Weights of a small mixture-of-experts language model, trained from scratch on English Wikipedia: 4 picks a token, a variant of Muon for the experts.
Below are experts of layer 3 (counted from 0) of a mixture-of-experts language model. Rows are named router (the router's row for the expert), down (a neuron's output weights, with its number) and show model dimensions 0-127. Each number is 128 + 32 x the weight over its row's rms, rounded and kept within 0 to 255. Numbers have three digits each.
Before each expert's rows: "comes before" lists some tokens at least twice as common just after its tokens as in all text. This comes from a sample of Wikipedia text that the model never trained on. Tokens count by the router's weight.

# expert 4
comes before: "| ", "|", "2", "1", "|  |", "3"
router:132154114122137127130089127163118144070138141104116078128135197092163060138125150121160150106119135086105139172162145116094119056115167125082172123147105180130125119161197158154113185114142148141121113166104195121107191132172098157119105121126125055132125182113082123134199151140122128121091108121100098114187122123141092179125076143189115196079163151077145103093158132121166072083122
down0:102128127168068147117163129116147154159086117105103150041099112111125136148118115105070099096158133195063131149174065138130132128188192128166081132221154113119108120111125158060088105154157176099106152111134122172132113136124116108122102069116126092119143153174093087075104096114127143102166174106152155130064171080129171087142124111113148116098131110093132144092093098139152157092184
down1:066097153146082156143109103163148122059140192119112162127116128169117061151124134111154147126121203130139134167072130138178208136086114184161135151129197117182142105160122119103139138120097091140119151077155139158116146120165139138134171040152117115134128095109174075165109126106104182071112116117137158159147131142134084082089140118136208136171158127141094142108186126094092177128116
down2:108118138180136181160076113079209086142119086127231153184136159102144131100122129110135164120189102162069098113148177140131167125146058132123129159147180092104126142140163097129091140187111108133122162168139090128116147150123067147148115168118100142124154148177143196079132158120121112155081103113118113094160165139096150149103107104098164180139126111104047116131094124097099174128094

# expert 52
comes before: ".", " | ", "–", ",", " |", "th"
router:156124144123087168085153152081133095135138106128128067121103130096168126186120135123155120110119130048107211175097102081090108153098117131161155147151112100116059178138144116128103186119165056106070088155116102162148127146148129116098080141090136102173150122148105122106153136152156164126179181105108191091089089110141137170104152182186183203119119133096122154160117139111150148082108
down0:110071108171126114138118092157104148085160126125129123088082112100103181136108108043127142122112100169128187146115122125187157152131138122188112129101095093143097124137119109124078095101101084132141174126188156131137100113206130104154098161121162130150214203135141125145222142082112087129183074132120122110092118144139117106092124169158096123177149185143113169092093111173132100087107
down1:145180109192168077134125129076167098111138084104152083107104109083176168166122082140183148100144122068070140176117141121145136109152128117135115166145129087060101071124164103158063137125114175090144103171079136082105160155161139125140107126150137072186141142077122102163162131120135142135100102146106105109143199140084118138103096117155154094149050099168155167143139128148066075125114
down2:111148093157172134142086116086128155123110134156166125224119144154062118117130125131130115055084113137131218135173135184155103201146088109102090096088092089156098192155093118169120140153097169170121149116094103148132103133096170140126084123139149032161147124147145103144147129140114120112157145135134192085130125159157150127175110127136112114131117147144095117175198133108137083125056

# expert 42
comes before: "1", "2", "0", "3", "4", "6"
router:080177141109129101098138175058168092170075137174109089120189110065127105146155133092171158162139092094085173102103120094176096150186109096111110061103148155150163089127154090152083191172098122131192102113148141174099146125147138172145125095098052130193180146116143139166113112111134112187115135145168113137101112090150145077134139070126130133165124137133124148145117116093138099145089
down0:164097103145124079133032138161136134139158136159090136098140128142167129130133168148106173134113119163138077206128113143162071166180126035126161105168132176117116170124104142107113123075136097090116129116113097151131132120121134185115140146147121109150129090073110085142114096171096127105131109179113168055095200113176138124075123190103145155140131112096124178080115177183083169120121
down1:132094108122140164160206097141142131122051101085155183125166121115102146172135159137144132109187137130116114184140070148195142132139119137108084141132127062127103084069094095135152151076114132140110147131148116106083063075146181083208091114055151117134155128131119152069100136108154145119149154108104176116071124131193156111065140133143185149093109161145142129165133141152101129109161
down2:117151073114233140153153092117096085106152169155162118117142180067124170109101132135082152101125111094172106110127113125121097171064148107137138132123143147143123154143148136097151084156147056114150118063169075125123134127126175152153117115121134176146142126089127136138140103088091041075165107106109131098175083125169116158089127201087101112174090087153116133133131101098207119083112

# expert 75
comes before: "\n", "\n\n", " list", " MP", " % |", " % | ±% |"
router:121113119130114118114150205123132081121140094132125096116086129099138119135155137113176156176131111129153095106184123171194106105139118188100141149131173111117106108094149122145141106131192122080137123113110107116186083085163154148090180192091095105100113161083144126138119117127136133083159111215108101202157157152106103175076106130132130203195158151101116110190085091071174101119117
down0:191142056130103109148098085168157094093150112172117117172107157099078136193091138121127172152087121153171124171158161142135167161115059118140119119106182160077149141083136123070163161134087118152149140123117094132113197142060089150121109156158059191120161155184133128131134147146105174131153118124156197109117132081097106124116133172083112088157163119116140103098108113103185179140148
down1:154117171107175076155095160116124152138106162143154107157155127157187137093191124138229097146122092114156131129164135136156144182083210099122145068151118175137174128091185161084101145154178165119144123146090097112120148080151065123165102151162117149158195097109155114143138152140055099116094133135146123115121163151136110157068137126148190096153134150094117155099116102161080109153093
down2:158095124080153118140101151147126185068023177094094185114158127115177100151154127159155084100118113080153068116090182128199141134150134142155080141188144135131158142142100135156134160180115147121125128092151117144164135150171072167089171084124121094136073085090090088145161134169086082112115112081119123089142162143176126114114140151110161093091141079121130113144196108101138132118154

# expert 65
comes before: ".", ",", " | ", "–", "/", "th"
router:093126115056132149165196130141132182112130098083183083162133156132172104140137093122146052045135163146159142144093120118107072177189117098153126146140131104079106177123148167103093198132135100163142123134137106111137112180073095132147087199111129129162134113119116126098152103132162112117173158163088158120067130132118110091130124152191170182136118141132098145151061132101082112071127
down0:150100194148139152171164131089187163123178177135162174103146152109137107125186093145104110101154085095162057144124169092154194132145186096129131141120096166120109174136136158115144156129135138098109047089113122120135081094088121094124199125093054152100087152174155143130112143116161175163124129070167137079128140143112170112153103111117147177185123115144152132181092161120116106125070
down1:134129140138060138164143135168131082183145082119142119128125090124096162114105079134135123103082080123121132108117117165134092181118172159142175189103121159136097096113141103074139124059113147110165090082081162071166113117142151118181090087089123094083084149132143115121113092078102096163138204151128156138158098049149113108081146109149175122108136130146085183109109130069100182194126
down2:089109116147107126100142163119132120156156097122110171107125120163160086081168169167084124083143109130144042147169118171108185150129140079083173122083136147192102123156086113124127134106154116109099093151195109172115186147152103081148170136084209172117111140137112053121136116134047163092108104208143093174164142132166107139089136093132134117100164132120169100142150101134146144092132

# expert 0
comes before: "0", "1", "2", "3", "4", "8"
router:143165140133119141150125178086164135195139134185164173133187103103109080123186132141158148187148163113059110134134131164133121167129101137140180166115086150188170122148138090114131158171195188144144110081096123116082140125164120177170118166158106145136184134096128110120134152159164149154073125098136157076115109168090110095166131107099142104135080139166151142197078090146150088073163
down5:108055153167106101084146085068104137131146107091083137119112128096143153161175141144103149143081119117126157143080091091085101166105165099134184126136151119163122161166095148118176153102130099124135156093152124128137109142170145122224123077106102143171059133158086170126116142100097132137127230161150147135066147140090123078145148149149167101126103156098057083150176107132092164092112
down6:101199123109132135132124089137089191184109117142182145142149119103067141161158091057135101105156151153150136143062135140114104185060105205124129121126085071126133135115076115129130157144134179120079138130111119126148124120194105172113107109153148139148138085071109122129063123094122057108105059099067181071149088112088125100080125107113177136125136146117129132122168077102112116140145
down7:131112083093129144110081150085168086141206142103123089120072161143237122171112094151190142127125133051104133133131159164160173078125120093098126114097091125193142125115153127103163133153080145115104128104168147112103121118180122189086094157200148162151088118111141147179090092118089074134136109128126124132159157140083136146107176117137123081143170095141103164112128135090127199130148

# expert 47
comes before: " | ", " |", "\n", ".", "; ", "′"
router:113132154088133155071146149138084069135075078142125173105160153163165092080115099131135071115192141089109070183121100139130173133171131123117095090109032128156113167082133155127089125129129105113120070097124084163160122171142164157197168184143096141150162117103105101082123139114184143141178151166163151111110081160081114152119145159168121128172177176117131132159126137141123120158084
down0:112108135205156129165137151184161131125133079154094155143104136109197147147080111099161121126108100111118161114104186122122139147123133140205128136163080174045131097088114130104080099139103185190124131104117122130135167139156110218126108094106155132109147172087095139175108164076142176135188118114096072113106090166125134112126054151136093136161099139144145079135156094117084160160160
down1:112044099100118130098120050083048167126166131102097118099108169099215073117152096168183110098128110088171054111091125113134143098094113137076123127126136163145109110144168150115166125107129073090164157163114144169131132157101128127136138067086168173084134166147119118140095158105156113086114163135078163122186051130179139114156155157138106113174110135149148100163128143125125125133138
down2:152158184100113102047112131109072170133129127210158083169136125155140083109133096177157128086079146040154119154131122187100125124150121141098127124171142103122113127115162136162117137114122143156126084147098167171136110142096092082124150150167168086140115122086105062146124172094105099091124145140147126094107158077167143109161133072140149088159059142175095135083109176153133197179112

# expert 79
comes before: "\n", "\n\n", " |", " | ", " ", " |  |"
router:120129119152154094094161131183180156091096080135136196154170124175084098131151162165107159110070159111116068150216095157112163113177210131143125134137106076119204188156152161105186095134141147104128142096110124087131092119131152098095152150135159123144099135130155167121085145177134125106151138105182138156119154191108184103131130151139126105187174104173143151153126148140123107103071
down0:116125086157101124139165105143118148114129086093120133143106175110121167152130101165097135141117108163111150192161160141143134069160227162104122135080177159110093054171143130132121119117136121134160127150166110111111117078161118133146127200105168183163146123126164093065131080120098126188120131115121119228181174178120141174187091107169127104146134163167088116098140124103093161085096
down1:119133111107172170161188093139177078117119105127064120130175122142156164108058129086098152111069179140142173084151136120134129124150146129132152095073108102061073144130133099126109121168139095172177068150128138070083224171157148117125141112128146161114107141137105122056083119157102174136115135189155145139141132111130072110151155132117161129136152114175105078094127122141138170141207
down2:125161158087126168127181136123203136126120132159143093087116074121081069095109147169129097092077117100153121047142179121136117099081176147140127162096114120117120147167215095122177069107119167126141123121127156121120118164131051164161124130131131087143139100155134100136183159141113167113074118204167118141120128144081076071129148074125162095089184092156089131128167112134131165126132

# expert 38
comes before: "\n\n", " The", "\n", " He", " In ", " In"
router:110105084116113125128193111117141140108103137155166138111111143130072139140160109115129143145128175145091177163163101121168085132099165101121182118173080096128168070091135106117156078128110170091082126198166078171156117160120140104060165085152135131156133122048100151092097102092141168109099089117179090131094067171082124102148179126119101107107118131172083140138101168149170136072187
down5:129210085131158166145133152145118057102122118059128147111087112131147077144128134125140099177123136094137070172126166148134100161113127106140054075122149127119129163120148138116130157131189101166111146200133081090104129114148176097112148179052110177121164144153145105136171141082147118107099168181053149114175160104111129175181148162123099128045134120131128059123122144128111133123157
down6:103161126143128131121159144065127154129199059204116138140091128054096132168101096112108126163118124161091158065116102173081136167185106149095106077158130143129127135124120083096137115056145166143137207140089100157110135117105172134100132154175146156049157147097107121136110143132138150167086095157111174102114061180140107109157091124124126077146150115061138148128131122169123085164119
down7:125119152064164154123139185122092148122135179100147139094093159097140102119137150119169173166106136092137114131086176089162134084114167151104094142125147141140094126142121066119110135148148133103146142124124205155123118130152154139131105125134203114131151175097091199204130102106133149128106130103116146103146087179094177164203082128047106143163114110039087127116103128095136057185154

# expert 92
comes before: "1", "2", "3", "0", "4", "6"
router:073164104178119170115087098114191077149114151117145082106159130119089120109159164127149144185114175113070136112150126180168078167155186109126154101095144128140145155138152089104140183149096158092171161105131219095111174179127137133113051124109090128121116186096114133183150143136097103157103210098143158163122129126116107149089131099177124153159102152066128138153132107147128164077108
down0:130132121182047119152140111102156123126092150133134117136105085132094077128113150134107152150195149124124153144141119119127168171162158117117133132120097104100143073095151134107141173121118101169078124089064123136101153095038099126148079184139193166162162123125143116070122088180124166158120190100149180178072183126085129131184149130174120101143141191140164143071127095134152090104175
down1:092134120150106120113151159108148157089056069017126155185133090123133080128174139122155127153134125146152118152085156183090089150092120149120223134184106115142138097101087129098119142106135101126096161151158099115100088072194074085134153139085077123135130147138109098098098110110195141096126110110131122136161155126081118151053145100163117128098112159110118113103140133100195082100111
down2:117134154138162155141120062136125118145174105168093121135076179154169159129181099134207123170089104152103168168114136056100116146143113078074112139073118152149037217106077155093193168083103079092112106106127161091105138084159103141088109142119143145104162138102152185084137144133138098167100112118111129130107141174086136147147097142141117118107097155085112132122151147145137194131114

# expert 69
comes before: "\n\n", " The", "\n", " He", " In ", " In"
router:074052111171132066082139174138093108118083072158069128127075119140086146142127090127153129121122145151103189129141131105163045156092166126131151134188098122113105099103153129114211087119140156119108100140169133129184091121113121097111170080118145134139128105076082165107053103108113106074103145162169096170089085150089137112149141143164072118106108137151109142145119127145178179103155
down5:134117148183139106092156160121131052072125078188121130121172149109131166113165092132157123107168140175067146180109150109201154114161176093119119115098090123130139136148168125170153116106128104104035147193117120157162119103057175093107155095177131106161127159123109097136118138157124137101104050125103133143092099144115084156116125100136083118105118114140114131140202167147184129094195
down6:132163128104109114097113152094078093064091078156121154164109080166079121147168095152130122095148087174105149143121052119137125182132115087121087065139054086141125064097155156103137175162176180150070119140123138162140155126122150113144165121166100126113091122114157121106143181118166163066092057162142088107113161175109098055141109135089149095153125111120145182129147100109131144121167
down7:089185103088118125171144110134185122137131108091134150113182146107117168144135140116113135197127102146125140149119133115118086157218122120100110133141162086098033128158119181212138112151093092147093078075092118070145085116136102102117080135072138104122162153121126113127132100124144130146131116125106152136167103103085119076145135154099123048164129109178092161174119178055115110179088

# expert 22
comes before: " | ", " |", ", ", ") | ", "% |", " ("
router:105157122110140204185151158157157142070077080142094164129136161193098079106133096130138119082204166112149150123165127125124153176089101075115103137131060213116091120104128129165141184101138085121154050163103087116101109192116108144119143098133164119164118154107106088096135098082145137100163169200126119146121107127113130114108108090167116111173161148113145154168110178123148142130161
down0:165158092162109105146091123210088101124108142127136140108142032119163152130126120149112149102190171097088149131113105115130128147162105102164082186098103143167165087113141148184146127145162121125166131107127140115145135200132152114157209066142120193148114174141125153139120136173059136055133098083150080123085103070121063073144188088092129139125105132102125153111115127126101139118139
down1:141199130125145091174110127168093120165130139172148159153143151108111173147155080122129119164153115155077124118103156066129091133144136103140114147183136154131135163083108064091139144157063157167114025138103137141126155086102060179114149155077073170135115102173127185117092156139146164116148101126139112103135107136171182182102060135096132186165194091164119150126138140118103145126103
down2:130164164113175155116111150104170126149097134096141133186142141147089121117143099133149124157173124130129113120123146152131083165093162104105187170066124151151147150123102143109136176133119109118101160153039234140145177135091072100168152149133077132161114131057072124169122142177128095118149099155143129091131169120103169134124158089105122167166141132096192170161132122090125237152111